config.yaml
n_layer: 12
d_model: 384
n_experts: 128
experts_per_token: 4
d_expert: 128
d_shared_expert: 0
activation: "swiglu"
moe_layers: [0, 2, 4, 6, 8, 10]
router_score: "softmax"
normalize_top_k: false
routed_scale: 5.66
balance_loss: 0.000443
balance_bias: true
router_logit_norm: 1.5
init_std_router: 0.0267
lr_router: 0.000276
n_head: 6
n_kv_head: 6
head_dim: 64
vocab_size: 35476
norm: "rmsnorm"
norm_place: "pre"
norm_eps: 1e-05
positions: "rope"
rope_base: 2360.0
rope_fraction: 1.0
qk_norm: false
attn_scale: 0.125
tie_embeddings: false
parallel_block: false
init: "uniform"
init_std_qkv: 0.0273
init_std_o: 0.0273
init_std_up: 0.0273
init_std_down: 0.0
optimizer: "muon_variant"
lr: 0.0137
weight_decay: 0.01
lr_head: 0.0078
grad_clip: 1.0
warmup_steps: 200
schedule: "wsd"
decay_fraction: 0.865
decay_shape: "linear"
final_lr_fraction: 0.0
batch_tokens: 131072
seq_len: 1024
doc_mask: true
train_tokens: 1099000000
steps: 8385
dataset: "wikipedia_en"
Below are experts of layer 2 (counted from 0) of a mixture-of-experts language model. Rows are named router (the router's row for the expert), down (a neuron's output weights, with its number) and show model dimensions 0-127. Each number is 128 + 32 x the weight over its row's rms, rounded and kept within 0 to 255. Numbers have three digits each.
After each expert's rows: a language model's description of what the expert responds to. This comes from a sample of Wikipedia text that the model never trained on.

# expert 45
router:159157125144174152115095134113147130199171117110073155119178072129201131060111162121175182106136189180144096122115186170139146121125118124211106110126099124109112172093121120131138116129100189127125130161170148102121109093183133078144086121170122179117133129079175080203066139159143150072073164141159118182124139107115067137110159057118111142107135095157196124124062094118093125094126
down0:184151133143120194094138136139098147119105134071113156177076141128191122148149137121159092118132096124129100134108066123158124121127157168128148166126102076152115189078160067149145150149170121197136097125169139082120118124122124120155147194213143085140121097090100143173137131157136143101135150189160092105124137109141115203096140133124119131102207160122091044077098123191123128130083
down1:097154171122122190147182115178112117120162147114100156098101161081109046132134097154165138113096132150059102100110165130177156060166141121141141174128133120163116151080139098157149179173103065168118082157154122081154136140162085142132127161170118164168082146086126130150144128165098110094133080110117186180089173190147134154163169186167044126114127181100154201125163083144144071174098
down2:124154159088028124147133146141141142107100174123142135172111113154107133160158131134060060148123184119090110114127128143137136100134190142040123164047134159106135140140109116073191120162112147162139110144137130082112128179126104154086114117127104064166109120079082149124166135099122149111176062114116128126082171154107135160136156120153131113130176104172150140146123128112049118126138
down3:163149078182157122090148180119089196131155124146119116083127144133034125105135072123103120171103127106171119136097091069109112143151123113153136153171113055094142090144129129107137174099118110171094110128106101084117175114138073118137114109106172127156090168141121120113073132097120141082134138110146076076186158207131179114144105106100122135174156172172090162185156088152155117157116
Pipe characters separating or closing cells in Markdown-style tables of chart positions, sports results, elections and statistics.

# expert 8
router:101085187169175167129088062079136092148120131084120080101105110077082120163082169133100087170082071060100112181096176095090107111105188075141094108099161107130122126142122177083152094109086106148115141111116140137135085111064124129143151121115092146136171158116172094080095108133093176117109105093106081090129158142157177181135131115172169120133148087104095158093116105142158174099123
down0:157158143111126180098140156098055051134139074115137185104120157085101107105136172111156107048139136203188139106116112138143110131131110113051099108129121076084142090111056060126100156155160162177129074112114124109121137088148149143112175143221107156166119118103096133122092139158118053095145134112094194149117143158126085162101097120145112160104114122116105100141122154129115102165114
down1:101154181097124056139187100127131132135160179152103094104152176123132061166123140167112067137110122099148136111138153176138112132188115181102095140169146103130177168101126118122157160144130129122137131140142114125107131175105122133151139070139129125118113097112100112169129180152143150132172116113157101144113135211139161094141114161097101122078169132107166177099144138149107112065138
down2:099156096126130217077125114129153169179167180073073139135109124104141119143141155129134102048133133102157163165217127119124123168101127067064164163173187160108127102083075108115103172122144108178159145153153099185135111106211195188170155130101151112136173145096116108132127097102099130123141126189070114133125066125169139157109150106137138128143164115141135165160189092131095072179092
down3:131153090119109086130135133113044158137126112102113110076163165168095177110142109108137087167119121096160171100156103094086094117130150155144123162071119093181165087055119105087116117144173126104089132105139129157080139122106123130122115132157153087141158150125144091100149101070106144153091068133136137136154090094177154078144189125204081153120159155118141157048124172181080143152128
Infobox field labels after a dash or bullet, such as Spouse, Born, Elevation, Bakhsh, plus accented letters and nationality words in tables.

# expert 49
router:138126130142136083177112136127098150077156115133124090151174150157190137173078123090063136101108138127150119145084160121160152115082113092158085104144127169138132123091173164105125071121112104123074128125086097144135120136204174155197140158108140106172075084094159110094158124085139169118092153112111123112082129120078123084135161140179112200112109095106142082131131111130082078123161
down0:079118143098102093139094081122094113174144114103097161100113185156136120137140196146095151147121193148093104115168096142147033129144114091140123114141113136173190177084135119102146172096076148138148122153135152176107109126164057082101132114148096137139129165197117117124129177111143122124178156148108129112101085135102139078181147149033096133130167160140093096095054200118132176193144
down1:097144165092126153106119126094158145066111142173099106146144170154148110135150126114106139133122116144134112103136151158104138123080148142109119121106071169117144136116110126162096139105170162105161172072125055099124111101147132172140140099083032206147170121036107154119132210122179122118100162113092138148091147083124146187137161100149109084154142171137159176123151098124093124094079
down2:066138140167172170169059180157138093107129124106107086112156112152145162152159126141106078094088142114066169121095184105176166090081122103137159141052149185092109157137195134096086086118177119170146119148116165125132132153104152120149112117171169126112164107054091112161124138140073158154127190103110117114150124103145098123098112197172082067164154131167148108134073122154114144152115
down3:145146141089148124092138162208080140116158075108078132107155176124089111122105141103117084094148136185134156142124089157156142127134111051039097110156153084160156095104088126108140122141118120147110127136163135137137163129131176187146095138109139129128076159129129120121088111082155108150188115097178115142099145191108037177111129134132094090165123197092100142161112124117141148067098
Line breaks that end markdown table rows after "|" and blank lines between paragraphs or before "==" section headings.

# expert 55
router:160123100115136154111095096126163161154159152174105151150166119183082158146103131106082117143110132096115153120107069132146119184150157130099154122123114097111131159124155137128078072086124141108148110179130114127180107179121199148091150123079086100102072166108133176152150167151108160112148068083162111130148138104127134069163160123153143123155057134129186102135180130118100077146082
down0:140132151164148119104130123181159163125179185159105132108099155157092193124106143163137204133127094166072062139135180141139077142145139173144058177109061158127098080125127086104150103132152155157170120081071126087136117124100171143195142195163134139131129155104145069136125168131095116151117128092093145102138119126120180132098152146132068161085125106119068085091187125160104159115153
down1:149119112103137129132171116062095105083105184136100147101134148193126109121097158143105178114150066165103138117147131130119124120100153135125098108091111117150117171086091128127131098147108147166117082086175194113115128134151104153120159142113123120130164129125125183118088167098124112068169171058156168077096076129056183106151137100107134140121090159120092128130051148123127110148070
down2:207138108113105119143056098101117126105146144180119113156141137151153076118146105142122118167151105081161097104170182114131104113168107140141131182092157197169165137112145073112090069101064072120114121112131108111096068162124091181151118048172145164092067108142090164146177155153125112063154101096138102142106119182150128127114129131128146118151156158184080119084113098131175138051103
down3:110124202093156049152149193124166182124151180079173081140143163181106061136174092157101079153131157134116124086123168173099146070134148048144144109109093132121127109153164124151128147118144186162168163134111128187094138107096151183139093148140134117116047143118113144149096081077133134086153125118112187131131089175129158140157152153121132104112165098148133158116109138132103144110126
Line breaks after an article's short descriptive subtitle or a paragraph's end, and words like found, known, native, able, referred.

# expert 56
router:159173147165126129079103138121194109123158139098130147065116089159101086147112125089136135091215086169101168091108081114174092151080166148119107116086146177174083122082175086160150200182095186091129117161143104146125088117087128099103131184115120109080114166136171141164149106074164167130086138134131181155201145131106074140154094157150077112079139114147085121142139121092156154137062
down2:109158149194114094148106129213092144157131185113118122186129103094184113124165134189127103087110128113200130100085142119129105176127071138163099134180151170113159145118121137096166189130099171141129126088129161145181105093112097110139087113137166151077168160111135119130118143165071089126127076122169128093099139106153144164124172141132169148167152128131158102142077124129156053111152
down3:162160139097165165110089128174063131177124118148132135129130154099174135160198190117049063168154153107152118136051139145197164106174094147098127125148099104138181169188136108126117116165160128068106107140109088081122100146165158158149125135122176150103131078145123114165130146122105136073161105155172142170146205102075173191112147176151112122072077135145195177115154108111114129135149
down4:131123089155154102070100151136133140121100147176104139190134136186108144126086092148097120155121112099101107171109162108161149196066076137132107120023116131121132115115124182185084137171172089133122086157128096120165095090066096108130148095138080131140188137173142212129075133074184133147148106202124149122158103089146139137130116121145149144105102120144166212115109112137195166098136
down5:110060123149105060166128148139129129167140160150132123202163125112114134142099129072101110108097115152131117081093085068150117117150103119153118163100111095077142135099181148191123062117146072152104135112203096120184100083146131093162073094135133114122132139086121190176136156143134194104081106174139134115125124114170133135125158151121122143122130121145113107126112113128124139127108
Speech and attitude verbs and their complements in reported statements: said, stated, described, considers, held, plus opening quotation marks and "of".

# expert 53
router:101100107086110065138153107148121115119146111102115116174138113173119153119100099148134150211046080095113167128177181149089159069099123144091099074110180069173125137125090139065128089161138139158150128096175148187154160144124084126145136124149133104092095138140089155168071168153161126165156122141126172128167099115158118160095110183098105096214181066155112135057129141140134145045080
down0:108110124169103172120173108103128061162105148122116154140165161124160093115184066140167168132039095095199145137127170110153127108156132135143121168157160165132123128108113083103084138155143135128138051183203126090108106072165114116146096125093221133134155106120107066116186137210090139164161132143171117127076093150086128113071145158085152138133101123149134142085123074126164150115168
down1:201171123108150107147101156146088145180121122152127126108142137148087130171142136119094170081137147169105152121115211166147109127104116122116125212178175088141173175071131135120100144153130137091099129133141139173172118118124114100066167085136190100131129102186174174112182151064147035107159140165090184108103109131093113155157191155096149168112141087120155140140097121132134133162128
down2:168157103134137163146174144173125120080151093151082141168105160126196166100128129150173129120084100143146105098139124126112085117103110115210103102140150119148052145158177089125136177087083127190111146142180153108126161152136170152114093125056206094136209182121103131129131107126166114098193135108199172130142189204153150147138171107167106150096096157111130165170138086109109059152109
down3:226105126142160127075136182152125153156102132134161125171108150075173126100153140182141101159125156155183079124145073141106169075138132099174123146085103096133143157131181118096110132161113142114136133138162053084136165120146129109111083119036127028143130119160056112123209151080044076144158113095119122124112180165103096141144157155192106169132096083140127139099112226134089108087103
Field labels and values in athlete and person infoboxes and results tables, such as Position, Place of birth, medalist, appearances.

# expert 48
router:079083150173103113191157108153071062110125147079108170097142135107141129071115141083067092125132137095069167148111132137087110103115159104192146112133139108127153133097122071162151093133122167131152182117065149139182182149107114114185114100108116132129111102128114075170134136113181133119101110158155156147162120075142183117103098131160075158159130109144120097073099177159112105110050
down0:075072092170073088129174130129139116108151143150110138170087135098192155204096133123145093152145163119133166150148129109128183143208187142087129157094133137152098132097130111169109081159130179188108147129121089126139114189111126128087156101120127074203190172148152119151074155188145142117061116057113112123135152145097127103065158112132115138126125120121073113147174125123154091163124
down1:152100131166095088104134110120127071173107114148128125080202118105090066125117124126139197139143157146102118165094093123123151078086122132174168126145128161118145125158137123112209111100180153132171060114183134118105134119093162123136108174094073195072075132109130139114186117101100198163097150090107072091128135159149159128136148109195081141168137126141140124133065086131123160147058
down2:148056077100112144097134124152119176102167106084098095109122106112156083174136185153137136160150164162131109113123056134122091125173142150141086146127121112152103121115121154169072131119140106175123093160098109137163084160092138123147139116160113113143142078079085108115125146107114127094122131175144079111060102149118092113064090161170163130118104163059062120167082145116138097083130
down3:151148176166142087071109121077111107094156124125106178175163051159113129127145134133109130142093101138100094193121160199105129078154113110166187153105034119186151087168101073139071153170114089100087168117120185116105087102129093102162108109079151142108129116098123107145099135144126137127142081131079100146149102088110079114131154106087144100155134152142129147182109145146087111146054
The word of after titles and nouns, as in University of, Republic of, Minister of, quality of; also de, in, at.

# expert 19
router:157075111072106101103151084142138099189189109115140148085090117140142173152126127082117139112163133151116113160169135110133080115071158130087138157138065124121099141101089164162121149113190085134123177098081172186129074148153136175107162155094136082191133178129076137154100085077056090154112135110113121129121087164083102082154148160113151189139147128091118120053136112107094114145133
down0:088122130146105102173074156145174138162101133117120144054146158139104108138107111122052097164138131076171118163107103184101163125113124180137093125155122145187098162131141157138189110131066199122167150090076126126138115206150116109092173147155134084170215155120127173127141095134130154132099123116121161149129151103081105110157108142118100139145162043109106106142226070149177124079133
down1:093097140137151109140170140127058106144108166162148097084157173123130154095170096137135124098153152093126149135120162143137126165153114105101128128137160155106165181112135102149126114092131083091170177102175134141170142116154131134105078141104081137067144038136150119083133120138168117154140150165178122095115129066162111140118077166143181125117168033175124175126144197171075055159141
down2:088075156099121101171150125098101105099143078084090183173153076112133082125083065128179142117103115143112113180151083154116127111145161081120125129099135112121160170109123103067139113090135082120126126171128150126099152132144163102087123111130109163133065133144142110097147119093150139169179125101180043153110113092122099133144185116135146174121138159145123091120022139131167093102111
down3:122129123169110149138116188138075149107162112124110113151155080146116128136112122113084086138134096151177136144118095064114118123171149100108122192165225121118222123193187132105114142120204073061047124162151100072172145101117088198104120129162051158154120149109160127067188115175152144082148163124124154094092123156132107075122129124109210141125103190106138130109112126128095132161127
Words about universities, research and scholarship, such as field (of), visiting fellow, University, Journal, plus Greek letters.

# expert 13
router:113126132165162171182165182136170187087141106138108113151097120149103162148130141090105110125139097138110156113101154195143090131168141147172078135139121170174137166105136139147091151124161184138104181153161155122142124163101141176070161118123155163099114105130118132111181067119116112120150106083144194111145120102131135102087149130182100171124143107100174134151149181181117110098079
down2:135181164086128117142159119129123137112168120133134070112089098091148130154103115132133085137168162094112142121075117171114119123132120152100150171098157154130104085070110135112066128115079172097136149130141113079195136114142190106107107184100141131105156142133128148168094128142106107195086118098157076112137115160170104044154091057134084181111074110188152118132121178110103129166174
down3:145152094114123098148059148082146124145095177136157128064120139118139126122126109128151097155159126128133124192091142116142155113124109087106151188149177183127159141132214135161136116178113175147138138107157117101142153182150108131105167161142063133133190161127112193174129123095124106114101113123086072137135121126101157111135147174134158156129123103139108118186105135104135140075136
down4:093139117173131095140130096130129154102105093123155116109122171105117107124126140148152072080138186149116113102145093082134061137076103156078092125128092131087146124124136116103126125120112112161175123078127101098182104108195136140143109154105106121146087112184098099116122101123113116111127127093063064089080159121122189174082193109079137094154086124129111124121092163148137099166140
down5:170141117171083118159095203151121153119105127178031184104156109141125158111148125106131123136088143085155106209143129143182140164116084143083127102117139120167124118145090124143118081146112095076117109143121153149081181127068095091096147109132119111167138098131141104136095094156066139103074167143147124056119070129148144055110126084105046128109134121108130076126155112143111128087124
Prepositions after verbs or participles, mostly on, especially in "based on", plus of, upon and using before a noun phrase.